{
  "n_layer": 9,
  "d_model": 320,
  "n_experts": 24,
  "experts_per_token": 4,
  "d_expert": 128,
  "d_shared_expert": 0,
  "activation": "swiglu",
  "moe_layers": [2, 3, 4, 5, 6, 7, 8],
  "router_score": "sigmoid",
  "normalize_top_k": true,
  "routed_scale": 1.0,
  "balance_loss": 0.000761,
  "balance_bias": true,
  "init_std_router": 0.0195,
  "lr_router": 0.000486,
  "vocab_size": 25656,
  "norm": "rmsnorm",
  "norm_eps": 1e-05,
  "tie_embeddings": "early",
  "optimizer": "soap_variant",
  "lr": 0.00403,
  "beta1": 0.95,
  "beta2": 0.98,
  "batch_tokens": [32768, 65536, 98304],
  "seq_len": 512,
  "train_tokens": 346000000,
  "steps": 5940,
  "dataset": "wikipedia_en"
}
Below are experts of layer 3 (counted from 0) of a mixture-of-experts language model. Rows are named router (the router's row for the expert), gate (a neuron's input weights, with its number), up (a neuron's input weights, with its number), down (a neuron's output weights, with its number) and show model dimensions 240-279. Each number is 128 + 24 x the weight over its row's rms, rounded and kept within 0 to 255.
Before each expert's rows: "mostly gets" lists some tokens that are sent to it at least half of the time; "comes before" lists some tokens at least twice as common just after its tokens as in all text. This comes from a sample of Wikipedia text that the model never trained on. Tokens count by the router's weight.

# expert 12
mostly gets: " 0", ".8", ".6", "(", " 0;", ".7"
comes before: " |", " 0", "1", "5", "4", "3"
router [ 77 146 102  78  89 108 137 135 103 140 142 161 135 159 106 139 152 163 169 136 177 123 152 106 135 113 130 133 130 112 106  91 127 119 126 111 122  96 145 108]
gate0 [ 99 149 133 120 137 112 135  59 141 117 115  85 136 163 114 129  86 130 123 128 139 144 145 154 195 144 128 123 126 105 146 138 167 159 122 181 141 129 132 159]
up0 [101 112 184 157 102 119 133  93 108 138 134 138 145 167 123 153 100 156 146 144 138 102 134 134 143  69 172 124 151  99 148 117 151 162 143 150 137 166 147 135]
down0 [130 119 111 140 153 138 109 162 139  87 134 144 139  95 160 168 149 145 169 148 123 153  87 165 154 142 116 110 148 145 149 131 132 158 129 145 115 122 140 114]

# expert 19
mostly gets: " have", " had", " were", " has", " would", " are"
comes before: " the", " a", " to", " be", " his", " that"
router [122 130  80 110  77 107 150 152 166 144 118 122 100 156 119 178 102 146 147 109 129  92 175  79 137 132 120 120 145 120 121 165 152 122 116  83 118 158  94  98]
gate0 [129 149  94 123 140 107 138 176  95 146 135 168 152  94 126 127 110 162 124 155 143 165 116 127 131 151 142 163 115 117 156 160 109 100  90 115 114 136  91 145]
up0 [130 151  88 118 158 115 109 157  76 143 164 147 180  78 141 126 121 180 148 153 139 161  99 109 115 146 113 157 103 122 140 158 116 108 137 111 103 150 106 124]
down0 [146 146 128 163 119 125 120 121 114 156 152  94 102 118 139  84 110 153 118 117 136 103 110 114 114 132 153 157  96 150 173 101  93 170  89 132 145 149 125 143]

# expert 3
mostly gets: "\n", "==", " ==", "===", " ===", "s."
comes before: "\n", "-", "|", " The", "The", " In"
router [116 112 132  92 126 105 139 126 147 131 127 167 130 132 109 100  96 125 175 105 142 103 120  89 144 111 140  83 144 124 103 177 169 181 120 118 156 114 116 117]
gate0 [140 139 110  99 183 133  91 152 123 140 120 131 113 114 145 139 135 116 154  72 136 107 129  84 152 145 150 158 106 122 149 114 139 137 131  96 133 174 146 128]
up0 [124 103  72 107 152 113  80 171 136 112 134 107 121 107 132 141 139 104 157 116 122 115 119  78 136 118 143 112 117 122 100 126  97 147 137 129 130 159 131 107]
down0 [133 114 134 102  91 106 116 141 149  52  91 125 126 119 146  87 116  93  94 165 135 113 115 111 128 126 146 121 120 143 111 144 136 100 131 153 170  97 174 111]

# expert 7
mostly gets: " |", "|", " 0;", " ", " —;", "|---|---|---|---|---|---|"
comes before: " |", "\n", " ", "|", "-", " 0"
router [114 186  84 104  94  82 157 139 121 154 141 155 150 158  71 128 120 166 146 146 119 113 128 106 133 122 123 131 156 115  85 127 161 118 134 136 122 102 131 128]
gate0 [151 166 114 148 113 138 149 159 120 157  93 114 122 107  91 106 138 142 181 155 137 128 167 113 119  97 100 117 138 148 121 104 112 103 137 156 180 108 150 141]
up0 [117 139 132 152 159 139 102 114 150 167 148 128 173 166 143 101 128 143 116 137 102 176 138 117 153 105 123 120  88 126 132 137  94 152 112 140  95 111 167  94]
down0 [100 122 135 115 131 139 129 138 104 115  85 147 142 135 133 138 110 112 125 132 113 127 123 127 115 146 125 118  94  94 107 130 158  96 120  97 146 120 153 134]

# expert 8
mostly gets: " was", " had", " been", " were", " made", " used"
comes before: " the", " to", " a", " in", " by", " on"
router [121 118  94 111  98 142 136 123 143 148 132  95 101 149  73 188 135 126 147 129 139 101 168  83 110 114 132 139 139 137 123 153 145 138 104 129 149 139  92 127]
gate0 [141 109 124 143 161 107 114 124 176 165 109 112  72 111 121 136 116 120 110  90 140 211 135 166  92 121 104 110 127 160 159 134  90 107 128 122 148  91  77 137]
up0 [149 131 144 114 141 167 150 106 117 142 154 171 121 120 109 165 160 101  81 107 159 129 153 114 123 128 138 123 102 134 103  95 137  93 161 189 133  93 161 162]
down0 [130 116 159 153 111  92  93 140 117 149 123 153 105 118 135 136 107 136 130 168 158 146 132 134 150 145 128 133 141 154 119  96 119 131 128 149 170 109 136 117]

# expert 16
mostly gets: " in", " with", " by", " on", " for", " to"
comes before: " the", " a", " his", " an", " its", " their"
router [126 158  91 108 126 130 138 111 150 135 163 122 145 133 126 150 122 147 157 156 126 115 106 106 140 134 156 138 127 143  98 137 153 112  83  51 106 166 128 120]
gate0 [116 134  98  97 124 144 113 111 141 162 112 112 100  90 151 166 142 109 109 137 166 130 153  73 164 133 142 151 162 110 164 125 132 108 132 106 144  99  98 152]
up0 [112 129 114 133 100 146  96 119 137 117 134 111 108 105 135  92 163 125 128  86 143 160 135 107 164 153 143 123 145 144 117 163 133 123 155 143 155  88  93 188]
down0 [ 94  70 134 126 128 115 128  63 139 101 137 162 151 122 138 128 128  97 172 104 128 152 123 129  86 136  99  84  99 123 138 115 143  97 118  98 120 141 140 129]

# expert 13
mostly gets: ").", ")", " ===", "s.", "\".", "\n "
comes before: "\n", "-", " The", " In", " He", " he"
router [113 154 123  62 134 113 146 126 131 160 112 161 122 113 102 142 148 149 165  91 126  77 163  70 156  82 127 128 158 131  79 132 159 146 131 117 127 150 104  91]
gate0 [170  89 136  97 146 141 112 104 129 131 120 139  92 116 124 114 117 104 140 107  97 134  91 181 159 136 121 147 137 140  78 148 114 138 159 130 124  95 145 127]
up0 [129  72 110 142 107 146 145  99 105 126 128 107 152 157 140  97 124  96 137 133 107 110 140 204 134 152 163  96  82 145  99 151 104 139 144 163 100 156 120 135]
down0 [121 123 145 109 122 160 108 124 172 129 151 123 160 117 154 169 112 140 135 101 139 132 109 159 107 176 169 130 117 146 127 167 148 122 106 132 120 147 109 117]